Weights of a small mixture-of-experts language model, trained from scratch on English Wikipedia.
Size: 11 layers, width 512, vocabulary 16384, 115M parameters.
Experts: 32 experts in each of 11 layers, 240 squared ReLU neurons an expert.
Training: a variant of Adam for the experts, 516M tokens, 3937 steps.
Below are experts of layer 3 (counted from 0) of a mixture-of-experts language model. Rows are named router (the router's row for the expert), down (a neuron's output weights, with its number) and show model dimensions 384-447. Each number is 500 + 25 x the weight over its row's rms, rounded and kept within 0 to 999. Numbers have three digits each.
Before each expert's rows: "comes before" lists some tokens at least twice as common just after its tokens as in all text. This comes from a sample of Wikipedia text that the model never trained on. Tokens count by the router's weight.

# expert 28
comes before: "| ", "\n", "|", "-", "- ", "  -"
router:521474481487511538491501500458492535480501496550517482500490481492533494506518475509518436530527535458477464499516560448495485536496515523488484460527447501507539526445459452519469454488501501
down0:468483443500526519540506481497479509517488522469513484511478463509474502510552514468541480477458469498497519518507476491494500497513461503486503521509504537494511548533522531481519532491495486
down1:460486553471477506498497480553508516487541528513458513498480524524484495507480496474469535474490533515532500528496490454500523511525505474487513515498511540558466531480493488528493577512474465
down2:491536532459495514500481516511471489504523507495480496488513510500523500470463509520489553468463497484562511482502490500523493479494487496484491489427521509508487488526498502472508527509463465
down3:470510530455481514491552447506459485480521511605492480473457522506483474499492547499491460467509509477485498481522509503524488528478529472498557499523468501503477502497478520487503499534471512
down4:458506524518445510505499523498497499504497464474472555502533474468518472479469509490509503484474514517530498526463515493484532481448471507505526473452540523492492490511525502520488516497517510
down5:495499473542504494504489468532457480494553464475535512511501540465510561508497509487471582484512467496481516480520447469511458497473487507492422538499536527500518491530550513490502524521504477
down6:504503467463519526513461523513533497528511508507514515469481510494495551489482499471471495514525504498499511457540506479489502463503493481515455506525496503521513503468503482486535519521505456
down7:459525466512514511431523477504507494528478440483534510524469536552480525474514489497523478500486488545514503541504508497492502482490521462491481489496451497515528522512522514476487550533464532
down8:508491480483528458496487499461531487510549486489500491471471489515524548489524497489462543491496504502507472468531489490490467476531472491509468491531500476522519479491515488508504484490507471
down9:497528501473474530507522505470515502479532499535510466478433513491527517480481520530514586496534517505505484470477499533515481501511457466434531502490502504459489490544460546473532523505472498
down10:507502484505476473550495496520465475532498521490509530499493503475453482503495476468515516499441481492506487504486494520492476500531484491501474521455568494445494455500508531452489518489543448
down11:484474477512483498500510501535482494477517486500569553554485456525472509481508487505470493467548531461553511473478530518498538501522463480498549505518507569508485535518528532470492512484486548
down12:483497490455475442504483468504525528528520508471485498507510514497505515488489519526470531475485483507499515456531504504514529517550516493512507468465486509474493510506536554489516526494487477
down13:463527505490468505499539515472482508505542505513530509501514484551491473497476534493487465498520524494514504452503495530506483465513460468529466511532484507501481517523508548448483472501499518
down14:497529480501483490472502461503490470493551459492486535471505503500504503465507503528467519494474488483492515476526477484530490533503490522480524490494486526514514492514501531512472517512496526
down15:508502455521497481462478500531492497528509495517481543499531524513469510529558489506474526517509501539519507514488537511511530513453486477542517461530505528445458513566513535514513485460474513
down16:511479511526496497523497511492497485491561468499456499476487532488500564487464495467517521465474546530546523552508481447531520505460478476470507519499521514439511522493525536512485521462502471
down17:492480500464484476477522488522502500466464543482492503496540523497514518480460487496516480524495544504501553523499516502523516473526490497497496475523506486493463472550478518480503536523526495
down18:486515515472480467517497496475505480491486474499480541512542533493467471513403531517414520450509515464459514492522478517503517465499532472522552507485495472465522505489515515455502527528475466
down19:508511520455503495498471529491502504500503506532501518547498518492501491511440519522485469498485521501480504479534531530514517526493507484514554505492508454509523507487538540453527564519491465
down20:506565488486552492506480532532469475500529512522550499463462505502532516526503518489506496507505469502517484516523545491463498478483451499470520483498468497499522528499502537459537501482464498
down21:489484481481500507466509514485558493480487486546511528533534512445479564504543518506524522479490521476544483503505473456574513436474488469491493461452520509538481516474510499532483499503466491
down22:506544513493516495481519447542456552514511474539511498509425499494517518475520532473483510491484552512492481534511529466477472474511511477462448534511451527530514524547495520454518435511466488
down23:487539462488474478466467501523513497490492506554495467458529493489493490514508479486546518526515452495518544516477491471515504514512518457566480485506496493489505522505535550510509446452515498
down24:519506507518505520475524511496472509506476518532510478484445500515510529482506475513504492479523472538502499507506498490494530460494515493544494510512493497528535510471501525455475520542515475
down25:492516453517469486495503502485482456468530469446486532506509522480523495486489489526495520516482474586520502525474473503517483499501487496496472517506478504485535487528497487491454527504593512
down26:522520485504439496537482478490523512477541493520457564537479544509484526515494518513504503494503534511495557485503505487499485477514477459496522505525498511513505512532469530470477506495507560
down27:499503448474528500506480500506513504509531530497496473474467484495525496479501531488471550510479499512506501484520471510510470470540486473505495468468516514519519514508506509478512498501490439
down28:519515542538505477455506529471476468504517497469497505500467485525500522496511527481530542512508510474455540450537501479489480487534490490521487507526514508504510499500496502458502520495502495
down29:502485495573520463504484556501520539471511500506513499506525504498503543501429497517507524499471480535508474473450537516524531495484465489476480515514524464496451504532527561509490504484501509
down30:507515480488512491490491481481458531488514473467506514464480519489496456459499528491514521505513503563486500498478499527498489466516534487522463494495499500514483493463489512471542522496511513
down31:475506535496507498532531556556496464516463506510529535489452490559475516467529527478488526483486538505459475499509523510502485472484487490465487520516467504495557533454529476499524502478496526
down32:515477473513495482500477486484462470537556467480482480487517534490483533492547453503429481501498535474540491510515513512530528499482431507510520492497547482462534506511486547494504523490489530
down33:504507497500508486483460466515476550512509486539517576537496564482449503504504498488475493483446550502490513530470475528521516518483496473515493481468507474486487494489526508502525519541468494
down34:508517430506470448487466514489484511519492511496502515504495533472494491533509465530493489452479538517508470570473475487466533493485499460510478499509499479411468469514513507519510508531516541
down35:509517484490505490484519499476491501492528497485511514499482504502492474475515489508492529477498530513501454496530521489567504482468485449498505559468491502521484452522492460502462520508447457
down36:507520505463535498496496478492490475505546531550521525490451518470500525481539524524540513492512513521503539522500503552546479482523481505524503495463497521493535480532532506450519474512520468
down37:477497511491515525522491536518489464515517538514532466483499463518489520457524531534479500517500492482492496493553537460516487492491436507492486499473468489462522529511500503485508509450494458
down38:548493509491485491511455506519476511529509506502514504471471497474495559455526473494472484511533493493503536443563510492500479495495483521498507531497506477507478511544494515508531505537503486
down39:473487486500511501511488496482514517517518525483516513485487472489502505492512546509488555479501497533457479501498530477482508496501475514492515513505496502520500501485490489507526538537518480
down40:476483517498501495500461510525488519495505515513520502481501550490473489463512515510492517504463504517506502449499534542525508476479463461474484546495453542496511461485529504477485550527483406
down41:507520489521461504495445517515445504479496496545531482542518486509462480482501496520524503538520506495507481514512479529527476496504461473462466484506461569484477499551538503518502529491484485
down42:483497491471514496520503506459509551535508490489493512539533454493519450508481503544498558497511464481517498472513513530559495499484499502494508502490501540471499500501466540542517523505494482
down43:466450473496492501513453504546527466479476528460510516510465484501507543481470509491519511506507492512461543471486528482491488547512520505514503510493504531531495510508474569455457533478496558
down44:512482491465509506462516505474483475491513510541534514548492500534491508478543537498498472494555514532492501508527524508552492488500507505478537506474477491511478482514494508469498522450508515
down45:484509508539533522523489561514530453513530542554479518526518514509492522505498478547497536463539484464495500473489557458535513526498494498464497475494513551488511520531488505506504521470454462
down46:539554526492502499448502510510478451490544534494481507501459519489519477492508520516505523545487464525472541501492466529540511469480479482519521520508525481494484450509506475522504482453509512
down47:473478481471506471491520482474531464443523453505473512468514499495517535499519522549465530511458508481488515461522482498509500500558487506492520520452510515523485463482509490507511541484514511
down48:494506487449546526510440502505490516472494515492519467509504513551544538493518482457501441480508519484513504503491480512506501485512496496474489512474487518491499504550529516517526510487507472
down49:521507499466506478473504523511533529506517481494508522510519502511502507497530572510451520469491490517481467459534494511451485509480516520501515477541513486502503489520484469512523514521505446
down50:519521489509484496477517492498493509471511479529519515485512464534522557495539501498458493515534502502499520478523509516497480462511486440529528521485488502517491498561494521486487504490482493
down51:466516455522516540468489509494530486472464488466477518476482522517499519518493536500491513530442485499492529484482479488490539485494522482514454515508512522520521474504464499527476469492499497
down52:502478513509459500503484485482525486533513466512527497466522523457492512528495519488498492478475483476491517484541466480511503469543515429550506524489531509529515529505488549475525500505468457
down53:508519525510447466487529534538483495439526481500509495461505507499495514481526485494512463504485515506523515537480483505493509470505502474539514533476507505503488500467478498467518509511514476
down54:468530525505470519515515493518487504462511495511549514456450460485532509482491515525484515507502506523519533466478464486525488503436500496460502528502551555486495515515510506481516487473464476
down55:491494511489485514536475516503508479546464521492517478498484454522487478504497514536500506515529498504512497512538497514541490468503502495484464486473496532476515486501459517545496509468504461
down56:490478535507487550475517499522485477463509504499454522489482546481497557508518520479528506523437540509498485461477528485510469525519519529485503498503471481477511485502515519513498510521496479
down57:453469485531542471499481477469512462495503454503498481531530458503496488502480500524480494480531467504503492463503499520503509496492495507512479524465489520471492508475452507470527544508460482
down58:511482494482516537450489452489464438532468559503563468490534516486513511504501528532477458452541486460505482505468500486529508497500528478512505494499494516470469492508538515480492520503420520
down59:522493491508522508433472496487540505522503494547488521462502547496463494499547523522470477479468509499493525520494513508474509500521482502482505497489508526449478478518507494494468509490480510
down60:476482454487499451542488506489518485467464500511510504529482488470463507518514493501484505451488496519531511511456543496482506487510479489512496533478545510487487488483487487480501485486496479
down61:487518509476472502484520530501490493480529494492511510494469503498513501461490521496497522482547476506493469536516529501518493498552475516523537498492473482488512489481459528537514555505504510
down62:506540499497494528479495492508464503460510465521463484471514527459528513482536533576498555544513492495509480507488497471517514488505474509509512520545495486483481467546495467501536528491485524
down63:487494476490501494485474477546510512503507481513517476548512529474511524479522525522428520515478552500525473468504503490565482466462490447435503476500480561488469504536494521494488561516468491
down64:432519525486435484511541481476534517491518520470494469485473514505504521514499525474523480485552499504525504537493515494466509541507499508510500543510459479498472460509493492516478484521514526
down65:513501484489464502483510482532481477501471539513496511503530515506427496518527476495469493497491518521549512480511494515495500496547468471538442478481469539503478512544507517447475509533514538
down66:498515455476482497494508503484496465491496481501478499515429521484507506502496454484466517467517526530471490479472477513496488503521457514489479541519524510489555466528524502466516483501471503

# expert 22
comes before: " | ", ".", "The", ", ", "–", ","
router:519501476487481524464500505478532485472524491544452523489484503496476536514529505460546469531462511495502515505521506496473505541454537501523483466558490503533488500474511486491477449462500517
down0:490491500487497490489482539504470497513493548508510491484490530536475517482500501487444437506565495476490485509477502558508459465474493480498536510519473488508516502494472503461482503535499481
down1:504443528516502416501493493510468487493503515509490516533509535492535495461475442504531523511484446547473519527531529555523492502537518483488491484515482454522513512475535505474472504549492506
down2:515539494466557509504529524488458523514491477522516508462544461552513481460520539508477476473487490452510486537496494535484460481529485498482530520481473522517565508508479509509522465550497489
down3:489490515523516453483499495561524476476485481512503530485515480508591491490531503463485512479467504482522474506465521515446527424531500504496533451478506491518557502515519500532474534499507566
down4:468475473479471483467495513495477438502526486503510450495485478495533475489473523494507515530468465525471515519475495487520505503518441513507515507503476516515512509487481544440493481522482501
down5:487485544471486481541529476523493521495481507483508498543481461508516487493495494462489528527514507538512541466515492498514500484456488514502492489484510488515548508495478506530485527512518528
down6:470489455500525508450511482512451498506521524508517487466476489536501531455520522504519519511472457462513505471442488531505492540482522506502503502511480473489504494489452499512515553493488532
down7:489474492469479467511534452499525462511527523502531506515490504473499495506524509532481551448492486534523461468489488507528498507520506481516517487466486457483530509513490495479465524490485515
down8:460514471481461463499513485450489473469492464509488511474516522490508517483538460512497502480518493529496476497502471512508487505517533451502513530550515494531513438486500515505471494503496526
down9:461521520509507516533458505521501461468513535495476548468461519499444491516475481498512515483511505563511516465473503465471519496532486550509472481488492505510535558493518502510491520485500488
down10:518511509513472539485472495517488503495564508498483469541502558490453525481494489479472535507489471479519524476500499486527522479462470482509498499446512497489528546492526537510483519547464484
down11:485543531485532506495522531491493473528489478496530492473506446548550519504461483515491498532486487564502515507507503476503487466492523444507561510506525535479479501504480522495476496513506525
down12:503497467496514519502498496530537469519484478536505514502489520508489501475491507512497488549452498500507527477507498471534502494515440450498475488502485526507484507520466503518494505516477536
down13:537497511516452485479512499490485486490511484509471463528521467463523502465485537508479518459494520516543477520506508512559493523523524460490432524513519485497483473436483501508528503518529482
down14:519507511517512526512503500485458523505486507456451510533497543535458485521500486472497539506539496522483475478509480467552492474492488468476501560491461500494511500524537537484497555497500513
down15:455509467527486497490471510510464571492510486500488487531520465477487484476472540506493524496484517469534496522428510473496490512509467494508466493482530498504496491533483492476529473526516532
down16:521520485512481495459529532448516506523486528475552509487517515489484519482493485495455511464530513505495533479497467498523494457526513507454493518487459446522506522503479486476490476500504497
down17:463468453501501491494466527504487493490500530486527479502502507500478468516535491476477481528554495445525475483439504524515526532513484500509474492557520453487480525531496513501552502450468510
down18:445504518511520519549460472491499479502486501510506475500516515496489549527450525470497476497523493516516479471564461547499530490492471503485479506477494485482494509527514513493515479492472497
down19:454498499495495468481518434495499500514522484518497494444502508527503504478508503485453478490502457509537468472500501543510493490533465501474495511451517513467509530561528524506521473478465485
down20:532502515522479485525506512493486475467482494501515490512477552465530525463523518509499518496469488512498550512535468493519525446550481497532438492512484493491523515481527525517525486520499452
down21:522475489503467502522504477513444477488483510463471528525480539501467454510498505506510498459518474502487447458458478497462508519488497502556506535535543510505439520488493540488506498490518536
down22:495474485511484476524515472519441532495501520533522465513511464479469521519481514484469490515509502457479496524511529511490457496461445496502487496540519548522457467516506496506503539522504554
down23:461478432511494505474532504499453508510504515478481503504477570511454518498512476470498493528518495488478530497480504512511545481508532485508491522500536506495527479582499510481492494518509516
down24:471502458532493459503515444484465499512520515451503498551477551526539477526530484506510469528496504494492522465466473470487531499521494496483514495499478511521537492497532496501452487549534515
down25:486493519534444468479486469534492513485528524503493499538497510498512521497510495512545500530489459470531518496508551495482475505515508499486490535465502520494533499491456438523496515530527500
down26:520484478517496511535466488539473493537497525456542521524501502541492547470513500467469499505528469486491495476508515486491533500493460467492506507498481491516506492520522521487464515487475482
down27:526484492521549504492512519511539526505518530487475516521455534493510472538518491558526538531553473485459478458473504487519523488513492490488472491524522507441531513500502510532491497521488480
down28:482547549527473486500475503509486506498473499503485494545476508526502450485501495516543502508517489477522511505520542536492485490490504505487489516537511517520547481486491477530485500502517465
down29:474490474520515515488467488469497455480505506496519507482469502508503492498488465481480529459500510512521470505534445499529515507458508502435495545480547504512506456539497498510454523474488524
down30:484523498494494499518534532530584463452513490502525501541493490490503521497482511537478525494498543470502499496523472549525519466471474492445496521498506500518482520482512502422516511517489408
down31:502502493488514548518466515489483518512505521468524492489465525473528508521510474481511528473467495503513523456540502526525471521494567495494476460496472495478488477478553504462471519531496487
down32:512514485489490521503481508462477491505496504570464507545501532467509505508498509511517513502525533529494484513486487495487473516519500529494451511483543486493460456468509572493499517491477494
down33:475531491482530495494466492478490502511519507539507515542473495495554526469533506508472536501494471500464499476472456485537457497513514492470490518473496506501505487520510518512526467530537487
down34:467524504458475484503464471491515547489558485481489469535482537480429512525540522516478510504492512508468469529513537508509492504527503475524442485535478450480516488495531508500497531516504503
down35:521501495498483546511498484536475499494466523484494484492529529525522529494496521478513493521487478532499471507447492482483431539529480465487500508490466539528541531505472482550514513514512496
down36:474488504488493484478490487488566498479527534512529454482507526519482542563482481532506464474505528513463480492497494524510500490514522535516454501502511502511518504473520478491447480524506506
down37:482527488509476473489516474487488533526493541511508515534542487492480477484511534492494482488529493462532446499482472514495498486473477506530509554519542515482467501516477511491560491497510536
down38:490496506508500522547465526496530470507475518519471504486440519511519522516496469486495512508479499506445504508483490460481503485530468566503538535518563501496519511503529539486514540477494531
down39:503487474505489504519547501492441501532446478490461533511500549511483539534481497478485536509508483493516503503502486473537535473514470497534448504437475514454510481516520527497491506483508513
down40:492509513489493512556464510497470510493483513544507500494449503517508494496502464510527495544485517517462523520450510501528507462509487520505505520536489525508508490518532538482516513490527448
down41:497481506497516521505488479501493478498497544487505503546525490474495458495496500471504482500554478473498431485473520483491501516485475482556472514525511545459483510497464527480547480469489510
down42:499542497521510492503545538499533480518509513483513525488471506510498489503494540511554514484519460511456507481490529529564470408484471483477516516515510505480509521495538547493511520546459490
down43:454486492510551527529479556532487497484513475524509489491503512524541489470507528513474505493486504466468464492523490530542475518497470470504456543472530540512504513538493557517488501534519457
down44:492510472506533551493525502484459527489486504476494470510522465480510541459520495503461518529462506547491505472527506475517477502491517474483515502508504484522533517477459469496496539490496528
down45:445490513509496537511502517505458494473494470535470515520454489495512523475547543539554506540521520540483506468508472521565520473500507469520514498496491546499475499500552562505541523557474494
down46:475512477492458433527511492514516547515513549492476526501504526472430488471494529473524509470513484509484473546482487547484474497511477555564508503477530485463487511519502501486525499496500515
down47:481466450493566532512481522563510481483529511499525498539460485484469516505461493477509546508489479530477532496531528478470503482495467507481524524483520513491469480531523487548475513540478496
down48:470496464507460493539496469500485555524508512469519506494484556492452516513482483450530528451501494522464497481485492476521495492522511507516497494472499484481471506469491550483490539509481498
down49:476508507486485529527489473505496488524506480460464483501463504500507476526471496474512534491517502516483507438490464552499487478515484529506502490466472506507518451505533540491505495542504503
down50:465544548504445513543519496501498532510520500521492452553495495532495530503533491477513502545510457492512503481526579476453502511545500476518475528522465462532486501502535488489489495547469470
down51:454508539490492500498483513452541490522488531496465531551467503472507497500485536484507518480485486464444495470475495488544514460502506494531508517510505513508482467500512510464501550489544489
down52:487475464525505472497509493471466500531486511474525493486506483506505518517515516482484515490492483529446513493505524456524526480515519492515525520472503505506515490516512527514443507505456515
down53:477531528498496492540564538546524464485511508492492526553447519464513451473429497498488556494502484490455487466513507509520521454503518501476566493489492528498456485482490495509483534507515515
down54:484498492520519490519512492479487515496498559484506525525522495509480448504513511485502473475528468457517434488471508522475509518482452493549487532504529517478430516507474505486553486472496547
down55:510559505517498528503479507496431527521507499529468498531491514504506464484469507479473497450517487540532455500510459507455528485517489516522517504514524477518512531519511509522503477475507517
down56:513494495503466536522493499503507512475538500453489541534500515484471475486506500483524533449483444520510502517468492494442486514501474495510475527483552508516452534494506494502521526471503543
down57:505502491485480454471481534500515445467498494450538504523537503491516473477539476480453494494489495476505520480479478530525506505482474505479522477513532459502514515492513516544490532551512509
down58:493500470493522474474479499530487448507500491530500493505532461523573512507522531501505489542496469555516502497519525505545507479487525469482568516541495485470483529503495493493492422542513492
down59:479512547500480526529480489486506527571494530454500569507508525479490472509467502480520546457529518479447476467487480501499490481471464523532526543523564499516406483472493564490538580517503499
down60:454505438519510519473494527513499542497516512481499486542488492478490489496501482522505498541490459494479489482497494502517475494509490520536470521506553480515471501483497529480526511521539496
down61:456528488465508491519500495500486507490494508530505483508524486487495493475446503490455524465501531484529474508475487533564503507461497511455529503468532533503487487471520508496542533501531487
down62:483509521518501496467538519500462540503453516495531500492466529500487506516546498456481510507476496562460529478502512521449474552519496510503498513491493475489523551481524482546488516475516491
down63:513501534489497505500485489467485495513504437491501455524460503494491480497463524534541523491521526473492508478490459514495539464497468482502458492433488489474480473510528513479470532508495466
down64:494491506493502506487495488495496496477512495492471527505534546530497471497523489488482508499520496527476496498501523526500523470534501510519534470540535489505540501466482503521508491493493536
down65:491492511504514513469511529499526495491502489490488496532463542517538490497511501539518562532547475503483506477467550507483517497504504464487501519546508503488529494488514531509488533510494510
down66:474453505519488510463484524480550489524483495540485498502484526470505500505538489488494523528477479546487537469467515496490509499601487436514493513454528501505533478520514544507486505516533518

# expert 10
comes before: "\n", "\n\n", " The", " He", "000", " In "
router:530503521555501540497485475464488461519466512489511494504476492504527506494513472496511499515485548487448466490517531490504483508493519500480474459545490520580528534489488466554486485463502538
down0:492489512511501479492497521514475517516493477468510510508498472526484520494505436505501497511478478519495517457484515506467508496467487468520525468480489520508450501498469506515527521472458460
down1:498525528511515483529502516521505501504545472490531472543553511492530486474540511452504507501508511523452506474487529534467491491480502502515520544477515462493499553529542492521481488474471495
down2:477480468505501538471498470491520510468538494482499478465518520515486533471549497524510493544439480515477549478484503524559489506531451499479506466476541443499555495481501535516518504516481469
down3:506547492486495473509470541506501523502529511525435525470458468487499480514456548461494506516506486532515496509482516531541528479499570491522494490493497491462507492458560464530565525506503466
down4:450462494487455478481497510515528487471499545520506525510505509470527495498517480494494489506502499516484512474503535537454524518507512504513526479488447483521546465490454544489488485492494497
down5:497469507514533497539534522519467538535495477450538509539509510511461503521496495479533475495493482522492496524474475472468486495468479525535449497533523481509489547494527535493461481502491497
down6:521501505489549500510533467529488516484522513491514522540510503497520483525506497494479475463526511516501529487459488517499510505490531490482470500471495517459494520518475442516514535476482488
down7:438464484499446539514505494451524489487482508510481487537497503506466524499483470513514556546492527478483497437476483458504503521504533524539477534506514544532480533563514567505497558529480461
down8:498542526557541533499470481523497529496527486461516507496489514486542508469511533509491498508479490539462472528573518490506478517528487520460453524444506535515517547526498489514523496517513509
down9:479510524513507535492496501514508488503500513522444520511499447477526515480503490478569520514490526514495495469455503483475528501483540494483504511478496494440493456505527473493543487491551520
down10:478496497491508483531500502505455495494477497530529474493499502506501498522481482449495477545516518475465509483483503504466529529524501476506522491488463502460503514513535523540512516504465532
down11:524488503513510499518491452465511520506525495438524524516482511517503484479519484482476536483491485491506463474476581488517508508520509497493511531543518506485495543511458499520482521485456474
down12:529480500527503541546497486538506470508494557487528474525450477487532509507545475512460498517470514512497529474520520489555493489512497492465490509488482517451530510525510555492498510502497488
down13:457485535461486517509511482490492491505528541487494503509509549500494524517509528516492459511505491514501526538488555490497467523520552482501485515524514526518507469457483525438515503522494487
down14:453513488504499524501517473485506517497555511502521475521546545537429463508554505535484497495513499560492501531465508502504452494497525495549477510523500487480551531505497499478490457515426523
down15:488472497457476493510487498458491526488517494455476529509489477479487482469524495527529486471520499504491457505456529505494477501461519500459491525488508517515495505505471511509482511502494505
down16:469475487460516520482503512479491534501495524484482541475491532487467510482522460461566507522531491528478522487483510532498474565519459532515468504461543495454522498512501539490538533481507480
down17:523523506495509512571485516526465592481480487502498498482540510463441500500504478486487520499502534485519514500494493496491513497491486520480510523524530530481453540499483496502499544479477459
down18:510459518503542512511510503491494482467519513515456518452503502464513467534490478456489459493498509514512478513497514473516493497472522512499477507473524483494494488485501556493521521522497489
down19:482478533462529494481535499510492500523508554459483517529506480503470463555522539488568495499507462499503506498465536514516502518469537511500518480502521512491472487530494478531494489492517489
down20:473492501491481527527500533522517479474516509501503510533497487506499503481540526506517546535469541501513504467524522514561467455476508456520466515453515546461527529502503553502522474497511470
down21:553508464537483499503454466530512490529518445438529505477501493460541473531518476508493520536468463498529499489486454522481494500529526479495458493494490544493527481503487480501483512506499539
down22:498506460499476472514509470485550499489537551500491503501490451542497526509516526500485500501520485538487506503510539494500471564496520495497519479492428493532551534505503486525496515490490514
down23:453496522520483488564522514538494511486505533471477513488480489504474461489481486497481536517516486545507517495509481509535503487503524481497502518507513523455502495523526548484483523498481505
down24:504519510489528510552510512518499549484506497507501494493518532494510462504489488438495492508498545476476480503536490530468507498486463499486479524452450490477455549511475507474489472486479516
down25:519477528500517504531502485520556493490471520480443505525431516446473515501480511521492492510515505491487508501516521485497516466521501456483465490517487551450519522462519531513481540510489532
down26:478493491481480464523478541540460511490526528487499514509515553497483496521485494499504471517517473522539521513481514546513485510501457502494519533475480527495492492538498536489482495555526538
down27:480445498459462474538509551536533504497511499502508507540503509524480468541499525541502523498510466513515479502471540497501455499450504486527491503481479554491501494563507472500534515580497488
down28:502463499486509517498460492495488512510577463521499463526481484475480515508487458504532539479524465526525507478497514520504523479493526510520543546484547520481508446495504453458540522537536471
down29:499463461513517487516489531473533495461477475511497462479517483486540532481498533502491538516488512542493526495489500481529535514532466520489482508506564524522528493510499551526520495483491466
down30:458459508515494499538486483496473513505463472519509468524510506518515524527503547489463514533478532468496520472511508471472520472533469537511490552476538505491475465501546490460504517550500520
down31:519451503477462519565468519489500530476470461429536513507485512521473513498508488488473504483566506500516493519524441504485492443521529517544514509489488482508521446507463499483493533523533520
down32:485512504507516520535470500509498504506502487477512507511483500524476484506557535478496553503505532479499500468548535517522499477517453481522497523465480547466508567481506554465508500471453489
down33:436526539465486543533513491479488518483484513476478527504502479533492504465501509507535494500473497504527509485531475535525508502525496508517502513466504539486503503530515492444521501509530481
down34:498545538527526465472493510477496509547506490505474523526511520506478473470483517505488530525526492562517487509504505491501542496491476504491536457508529519538471504498484493529447501477524474
down35:464458500454512473513505540463507494501515447526519466488527499514492509470495540465524493536479503478489482510531520510499517510488481534489486495523495518475510506478489449488479515494491479
down36:479532469491488507479490511491526527502517501480505503504515545515484513483536514559471522475514498556536517479552516530511541466487532501517524495489524502490522494506515511530526476515487475
down37:483490536522482523516490505504529491487494490526479531487465482500481514484486455471480518502519541522522516494519479508503464483497461467485486506508515547478502506502510538518493520542492466
down38:484491526463516483525497510502518498512500545478495479471442504504502506529537475478466499504495466494514479473504469522507473508532480518506510478459453497491490518487482465494511521570497521
down39:480502533504508474504503521520476515521512525500526521485479525527487494486484507462492493485527464528537482513510513490512521472519461508476494491520472514484536551521522465465464468472516487
down40:479476503482527528500487495529522473497427508498476496507484493492501547499470493462530504523487502533498511472539473497479492507493534489504542472475525490520437458515511476520549467469512448
down41:497500495483508493521520504497524477485528479555521519512481523523473439519519530525506545510499503502501527446531507531541481491482489488515489499493451454494480505501495519548481526479488513
down42:556534476501509535473488497492530447490498510522517494490494529488536481495528476517537526511460519547527507517527502519490481537470503498500476527492496500493515483492461512526502543542553500
down43:479481532439522482517452464495476517506469482531496528471474502553471505484467421484522510475504532516525522509450541501490481471486466476513474528514560522476511490489520534508511500523524503
down44:457431466485512490430502467504519510473518470528453475507487506454505478525507488525522481485506475529452519509529458475496491520520514546502469510521521520463550513491499521481473522457491478
down45:486503477506522536510482473513525462503518502454540514525485490500517517481513493529470514496458476553480469498572506492550540472517507470483478489497507505454518482509519533537476474541518489
down46:507487518503551550501509504540505518491487531515498525500464458527508488500476511505495469571509475493494515495453520497515440514475513531528483513526508495503493524526534510518518515525509482
down47:450445486521495454488519486543486502473543497467510516492508528472490509488496419478515494496535506541455485518487409520484534496484484525520489547498511513424487506516480507483497529510527498
down48:465491509458505471514499508477514510488480465500530469525525480522514512495499542508473517503498508501513490478515477507479499474490451497523495548473470506483494513492549499474531531493478500
down49:487558552511526498484471483530484475489516488513492506482477450504517500572537475542454486441471505520483499516520459485501521459517522497489467509487482501500521494468502491523525486528499428
down50:497529521470504478530454494564513472503454510465469545474475509453457485506508525490525502531527561539448499488487492512485489528446511520483443548500487479485470497477473481483518485556478470
down51:489484501515476497510480497514520474468538507472481503531526509483507495443527538501455552519498502503499502481568463495563518495499486484485463528509507522467545498526507531507528499474516448
down52:475487500506505488501501509460487550512477479487491512516513543472463474485509456493475538487482529525491512504456542501504525505517487464517511528496477489489435551512471522476506491500476516
down53:531513505500461506492509486539516508474517444506508528484510480519491473498522467479498496521505465504495537491467532510465503531522474459535518483477509492453509479545487520513494503506453536
down54:552466470469528532487501510484541510503501513547484463509524544479531484509509528531451532475504495521527515546489528518502492487452519502480524508496525472524511458526510532506478500502489506
down55:481494514475472452533507473483481513471522523487521478517478510492494564449509514493476530509493522512517497517496513509514484511563497523489470504454431507500516493482488475467521483508495480
down56:517463469516485515483512523521482538529477509530470513462508532494456567470505486510532510537508485529502506475484511485507487501509485486542501479491512491472516502525522539468497499535517475
down57:477465492507520524504477491490511513478519482514511499509508523493493536475491527541497532500486511508485479512542541505556488504496510459506481526461490525496530518530522506468546527527540478
down58:527505556503457501517480514524575535522485538488474542529494485442477504496564507515530540565522522521519458476489527551492505497476506502467500462469502497501499501492486490501496481491541538
down59:490517484490504499497488508498501501485501470508485521509475524482483520544489484528469512505518468520518517508469495491470473472532505515532532516509508505484515493502531532447515509530497487
down60:503505525519499459531487528552485507475514514500540497543515495484562523498502510454519494508444485491523466504494496501505463471481482471502487529475499503484526516490524546529490529486503474
down61:509478542528489502457519528500471493494581523431501490497525496478498500514473515527455511487503475520532490525510485499536476449510506524512458462458485481459511501521485469488573523466478493
down62:541501529502488476498514521515537487473499498465509478504534497473547491499534532490515485508513479505480452480508523491518534493489494508527491535514513510495514556463520486520496485513483451
down63:483459503489524529527488493526520475494534496501518464527507473499507492458507497474511508531489521529465459491520513577537476511466497487567512514476517530472578537518534513545520500500480499
down64:519545527518494512526526506473548479520479489518513489488498491522480468460525523502501550498519472511509489506545559503516493478563528460525491497524469503507520534527476519476491489542472516
down65:487502497493515491521481522530515501505503512487502500523500489514468559474509512500485515514488502546514491481517524553496511506474453503483471511495482569479525525492508491482509509515501501
down66:467478469483486523506474511505509483542539507515470524524509543458483508512497508491492506530481468543516478526480501473541505499520497493518516492494478498449444449498508519456471520568481498